Weights of a small mixture-of-experts language model, trained from scratch on English Wikipedia: 50.1M parameters, a variant of Adam for the experts.
Below are experts of layer 5 (counted from 0) of a mixture-of-experts language model. Rows are named router (the router's row for the expert), gate (a neuron's input weights, with its number), up (a neuron's input weights, with its number) and show model dimensions 224-335. Each number is 500 + 50 x the weight over its row's rms, rounded and kept within 0 to 999. Numbers have three digits each.
Before each expert's rows: "gets" lists some tokens that make up at least twice as much of what it gets as of all text; "mostly gets" lists some tokens that are sent to it at least half of the time. This comes from a sample of Wikipedia text that the model never trained on. Tokens count by the router's weight.

# expert 0
gets: " |", "\n", "|", "==", "5", ";"
mostly gets: " =", " |", " ==", "|", "==", "\n"
router:515507514417427520450491523480476522493541505452535460531458475537416554514604463553510551521537492475450485558494526428508562529574496457452456479398468590480543416492394490495461465546587570621561512528448418533477508508409514408408533518476585559590507534461504493388432493509486460527465511446504448505469517420522489416530510480561
gate0:465402407509491613617527474431535534459420458485530528486598539483465430479478586619533628558531514493569512519475478509527479459437469537475529593586489496587514476481472512529480518413522507514518577478454465479463498498520477469531559501552609411534521589450433489482469470534477467504529418631461546457544482494424548486428420443461
up0:540554494463557448466457444564453450507513535448548524524561568550530573582418425455441406476532486572476482590438492533509524545626567502461469554510552590500571447582504520515604535496492540503430511468563481492404463543550456515478395559386435507389460485535485497512585530442527597463463430459506479469427541503546440547515505509551
gate1:476521575459608468474413478522512488507427536451489548446559482474537535509515459479512475484572490429528559529557586509482546508492446562395507408568522605464501537544519544540432468580448616618497565427469497470508469515497501509523466485442531590409495470513467392468490516563562500526502492541530496573449555450574459433512471448513
up1:552491504473530484486404527433458527414447498458491562524495465456564566587500483459527405469487632510426482521458531565472482506477422551464366551519567470455494592477508512473501485505471559521504543515482407492502461504462485487510558550425499542493449436490415482484505477520503552448453502446491497563458518522571429490542510432503
gate2:510407502396560436519467445453568504539462504497472573534504437576450496540478522461516468499513491496533532551559451464439569511418508510539536534596486502546537429484508520446483546447422404565555474527456547561508540496492423417469616502605597539546451527603437427487601490570539449560484442401538542559493480565437496539367516546549
up2:542392523499473534541536470583554490506474379462497617492574553460439507517605453483463429449446475462642497529533548489530539468438401448503505480505527510528488553483534505475505491548495528431531527506540509459458526513512392424439591465455525551467462566478550436482563553480462520538556507493549474501480474359504451541364479473518
gate3:565588424540510493491443537496447537481565644504490478471554566543557378593506539518592479525512474536540479549518464529474476456526437500523464544493523676525569472479457488500481632398455571520520516494480445434465492618525429475538541492563541542497592499476444485481485544470505446549417426464532514523452510393412524451498472458593
up3:509516505522559437534476463507391462425575512457469483507469560458443470563477444520563428533462562577578484539590533571510499501544429506554513491483493559369485600468536541462577524499533605534519498517501580465558603512470494400566551469524579529477560499500490541446514544503454382573463510451479471496545515430471477454480561473461
gate4:568523433552436406416489491513483538576502493442544406471464532602512434458555499521528529488532579448616529422511561470488516524515480474479409465468526526485473463482531509439503428435549442518501497566452424525582465460548566491437548490486457466450547558540471482499540527385535505526549526557566543417484537461430489525446489497473
up4:480510468453529477506504566550428466459491439549562488474408456532500538560549509542561463598494523481539524502578440568480472541598506538542545512477531518482492409563545499487489396557459487482489525569537504462442531547528476503433547539413515565472534568619449501533487589533566523463572547438505572514553556427443588499432580512491
gate5:474445601579486459486485449516498515410521499457556584458481389483456509554637518530453502535537491525485510527535493507468556553573560550528435479606568539416531429526470520513559518476562487605529465413541501537477523646504504487534606563473469558534540485465452456463570403475489445562463538559531584510522576456399463412457499451523
up5:539491514525554544656472480474499484453475440551454448537379470530598473525504487494538478494529446523537528385438493490522524404500454484502420548532494450486516566487486461487515511493495461441590506489472480501500630484507444503556515480537558484517517548546558533527521545510447518564602570559408480541442477553515492571538484430462

# expert 1
gets: " ", ",", ".", "1", "-", " and"
mostly gets: " and", ",", " as", " or", "\".", ")."
router:590526543416551496595469546530561494498510576501582514562453485504489513566372602454546555514465422494450489478494445437491454512453427536450485510510596423558414501531469481484452425483553522544479595554519494416589528465562422586574542509453457424442508554472541461435570512406468449484411458520538555423467375607494518542568449557525
gate0:590550368535523465479442536447447547540466434564461470462519523499578425568513522439522579510553510464417445552539447485454402394502497353572546500483465539562519535448418556442554577594384441489434565557455515547475599380505473553504471488554439344458489563502565527539560570432465499553500494472503438504499394554508557517462538524464
up0:501447596518516504506596477488466415541541429404533596571512512507410533456512516528512458525483511522504487569462504452552552562586548547361471449473570513474435508454500415469503461429514500546630523496565509516498460512451483464453533453505488518585511498546425523463411418558462512487517515520498538428456599429424510557426496499571
gate1:464417513519484452483434445550502467505481525520532511484542474504495534405511479469511492581543571525496571548501438515500491514530531480580558415540462484595515456568436529462459514563468525542505508443509447577476408630494437411486549495436477618493592477508452516532574420498372538500491566544573645472508552534431499429419525461461
up1:450556484431521491597520494499547462456546540515596458503448442430447458539471548421550541490441501540565573502423460582576476481488383514525526584562475439511462428528525448563482589509547501464531476437531513469411535505505551584541652442452555497566539540459551419456516539457446474494486468455507493453503544496428516534425474491540
gate2:537503509516481512510516466572535542518493511428531527484522537578530489546470521475456518483451432521536475546486525496533457514515427600501500436536472535469434561450544561451526450508555454489570484543485429398555512551535493507520556534502562585535541470399571467505517472437571481450498441481496379509614464572493428504446452505590
up2:523491420429577520568534556581560484544458501534541440496517622542553408532501538420432430530449502524473431520483480437504476551530475513598486478475492493393393484510438617470560477490568437472533491514526532489524568496481579521512574508575485595519480529453507510528564557540456533474534460478502433529498445569428503507433502488466
gate3:546474440548528539497469570361558562555423455526540484485554534475405460479459507490539473439538547432485524499557539465564463536394465562464436520504516534439518426497462492532496567561485517561552545534583405505561478570450441510538433523456557470486550551552576424542536429437528533458570521542447573504397476492476456557568457544508
up3:484583548506553533496526512529450421551492501385442470419528433542487601408481497459514544623411502531422537533494535472444561525549507451462507552514549504595466507436473468586504418420437520525441484523477476591465504435591567498506496482539506529514414463457438411493582481553476520553501526486473427574516558424447502385503468474500
gate4:444545523515482461479405486485506450479548560501477395472550501554493455446509450492451536540495534548537594520432514467482439514534532541450535497538593506565593507547520550468492427549504418509407588521486497532458510550578405514504513514440488421467519346598423518460476435395519436463423549554438504475522435548508511451521439538535
up4:459554434519448382492503492496473476522495398439407429500486530506589538565418473544443551545546478581396498469496526455474470529508502514441628435534538533589464517413530470410480475580474435579473591505485554549428468511575483493505496466434567472414497439531507537548416526425433582470458458458587504540472558538603402531539523521499
gate5:565518456536471506481491506515536444507554458487530429482455598369481551576520519400579481539495535444488433488555467521536489501492528500520605470471435495435536517535501489589481543533433441513492534456531564462517518564536504410473463554521572466547436459602559544496566566530467416557470431480487508526483585459451399493529467412505
up5:500460441549549618528502526494472463549467523416452411476399555536488515514452459499582552592441495496469574536494503546472439554429479511565506527422528522457454489503573409538559449538482523461512551487544440545465546576471457457497410589547496469473471502574506562477483514438471555546495451576523566482527485439414573520504525492518

# expert 2
gets: " the", " in", " a", " was", "'", " The"
mostly gets: " his", " her", " its", " their", " de", "ine"
router:588557440497530574406460537433471531462523476469522515471604436509456532482507529475515608468582598536425608560536577450485551448371577468521549471506517539549524467502510468545436530537475490449439528456467478526470531555544435469581503534511562414565452489497567453621511568454498551517471534492413566520508458435522444532505507556414
gate0:517439515460457491476512469419536530451521503426542429529588538522540493553459519426472590545494500426536626476448453560531441590547524550454469532457457565489488490499495503468482464502454669516539516440557488531469489538619496577478509524546571579517533469492416430449440466477553534398526517472499475475462525482435475486400540524457
up0:473428450544431649495456483517480495514496411549503474499434501427466537441502515392495541536529564463479530517606484570456506527475621425527442573555431511481496511475476456428522497556424514481421518522474477503458424426584467510421484580563505395468495540518567457522474523394447525401461426554454566482499501602503427539457479502453
gate1:586456505453587480442333522485506473557487566498496494524438563529597428488487572540484459573586444474473521501448475490540544465409444477432510540533597474450517447484578599476523513399503514531439559451414432469467498556424509520505482473550475483436463545494423427479574569490442519575462477441430426597477533485617484468481515541453
up1:517470425470546455553407481548475418438549469527532533516414489536527448471553538540504460516449505404515462446531473526494502466478479510572464512511513470412468506512568508410547446454521583488470527501503561436518486559459547511484454508410453397477495551480524529427476522548458382520504526481523529547445497570517423555548513504430
gate2:466566507530473479510530532466474522517510499459492517573519477495515453550478477563398483484524462535477366495552516541514490432390575523502423491556511538527514431467553467610515478469446487494392585596441511471533477476467473460537485467464494485485526448512510538586510601541441447616387606401387417565460507526575540586536479543507
up2:476599487471525484516515527385581501469510561446577582505556400486564615583459438481523501503535554521395429417503556559548525371532571550485549504479506534538542441435573461566522567379526479473503588572463433473549494557594488514452468485544563463492465465462384435646497594491420487559431558511442534538459398482511535439542465548482
gate3:530624471449510569472385573495523432569579524518521509509586523531501451541513531478574450593440509515464458402429526545399463477513439492516511515503366513405493547614513432468523530585533493487494447563416462556456509395444519530543508468551430457577491510422603427537495576496488664473523527491546520539540558471505495540587552470568
up3:487459463483456475434544474575439534581475424493537628536552441568435504499410575455567682441411549465468500549458436494540488472502473553550488467518505534495480467502363555470556559511492398563499415456442578561555501502499483509433512560532537542476426510487518493425472498510520458442495554493509461570390489494554562476494498452390
gate4:476504404543552421456562490555497448523433497478528550438545554506462617491500613468475573462504560495524505565541412454471513565438538529376506523605389530540520437494456473502525560594534491496448515582514443499467467401412459474542514471506495437479515448489448464550467547595560545496482582510466486569512504465425451442454448475534
up4:411533542444578493500545433449459556598630435570472439433499612496564446562483524622516455403408460507593434502512480517491555533430514480480543580395480505502491513595479547576504541510569462518484570501497559596464582557485507554419493542451431468449467520582555533558528492493505667523472509502573539458538481499476557554532578438495
gate5:551410572513510532460462516544462458524546420451494504545474578519579542536448444530595445498468370463481561487507521420432510447529495568414518541512471507488509525527498502411435484526536502484547605551508479562428451459557557596522577443532520499540433422472484434456526435420434514499577452483594547505399505430558581487534533507568
up5:510591507427435481434500460568438468516414500514488504503570496517504553519542396510407457494471484459440447527479479537465499500513458606515483590502532587438436468573414549354415413571463463463559501640536463595531461407547525615511535577457592451528493452473446532513432362466446512499511513583486553504444472424502624556473469432475

# expert 3
gets: " of", "s", " to", " by", " for", " on"
mostly gets: " of", " by", " with", " E", " to", "ar"
router:498475486507603468527495396543421489513528505532441564402486496568554560535481414521398505438507439538560540546542552457520519504508568538498562407486468465585532557541612564539495500515450434506543477545564626480435443459450548455547484502473434445487595508514550433503452507546507465569469499452487490388408487544480528419535479444425
gate0:528535531430442504536534473516529441502439549544586460508493587584508491521515470558557518576520440497575612557490542410590569629568536624412528475522544531512475537423545501474464498450533503598621553443525452487553483607526519504478586553580526609485512427391454481492493412519540520510451419540498484473568491497477573402500521499520
up0:502561394509430467531497526442478560435445490498536442490518452413548393453468573480486492507511539451507463440432424466447395516517576543425549490575539486454507495488434535523426454545480493432406492441434510511584449389475434458531447443427497439497547449414506498515453528503507586530469507434498559464560455442506486597518477499441
gate1:507552431558459535464453475484561371501509435487588482504519485505523592490540489477489576397535544565464472570521590579459467536494581500478441473479455474455513458490535373569501475524446536444489541456538544493480515554481454626564522541504557428573468510516474467566443420462498458442613498446505415563535509587450448478447449444516
up1:641457437491524457470473576483547509546543596455517481490466503524557508455495530567493557511515449429492422478535498572534388570567512493447550561572562616570513489532587532392433494470501530512547447532603512467543553551542471475468511438425479473455526522506560412480515540455427500454510541487565499553556501505511438496450434564492
gate2:541487481461538456531559535519511536483466527432528471549518449543565429486421480504461446531525518552541415465560444471470538450561509525561467485492484664448593465489522508490486447554461535532502454549512538570487496561490478524388555485449544443544567522527429417569664583533436513496435498422484648527492480525507397544536469485515
up2:451488511450441625537423530449496438524438521489564480543444487454535503555497473477449498552450583599507589537529556536522401480495533524497509522565477550498465531511531490493429642404476473527605593445482480501465504547486580581447449522404581462494476468532531547466557460381514561445541433466547386522499526594565530491504567546507
gate3:507529546446415478439444526569448488518513399545475528599490450537494485433539494547494529501467498518496507558511490504432515519403552543468509497565577440517443515536440493526483554446456590504527475509541514550498469459557431526458499476487513504468400551477514489447454520520417603417526505471456467577495488414469469513381441573554
up3:517428474461587528432541586549444486519432571417579428479534442538438491604498408446575517544478532545497546513442570494470427466457404501563452474552580450464440552446448475428455497460515564505521517502416521396530456454596549467519557504516599472480430492562513551438422581544435519461501481532509509521599519533557597516456509519569
gate4:445492489560445525445389484479431410527514462545522474599445497439483585581475492519488495510471530589576559470573480484554431481463550553579467518480488467564526519453442580487454535486526575583548593567476489494415522502499453629524571522437508559495504522461497521467479477453563581540589433503469496499516591492438494469494533436459
up4:561496518450470431531420488477490521498440505386456418454535543408494454571476629482464476562524527459486516547534481434475507529632488547539558448521532445479580502498517460466443543561610505545533460419502452494575456507451594443481599533488517581434551396436445571472504488494483545542479576556604450467546556473376489472442496509441
gate5:486524457547443459546501529456540552503417484559555493520506409583582592451503592546527570496598538536476531564471534437511454471538473551383433432586560520521519533518523650443550551549472536514572534425463421497530512501477466560470524531533475495463534531485451517485525466502481531519466480603474571434465419472409396502560405490435
up5:519593494504424516618444546389520524571511417425536446513566453547565560473504463572465529546489547454506523518489484500545431461505568491452468468534552414463512533561473525383559508569463607504565539459528528543509526498553408508494505478475511475542552474436425483453472442530444435438589512541529613479510530405375486533472510432532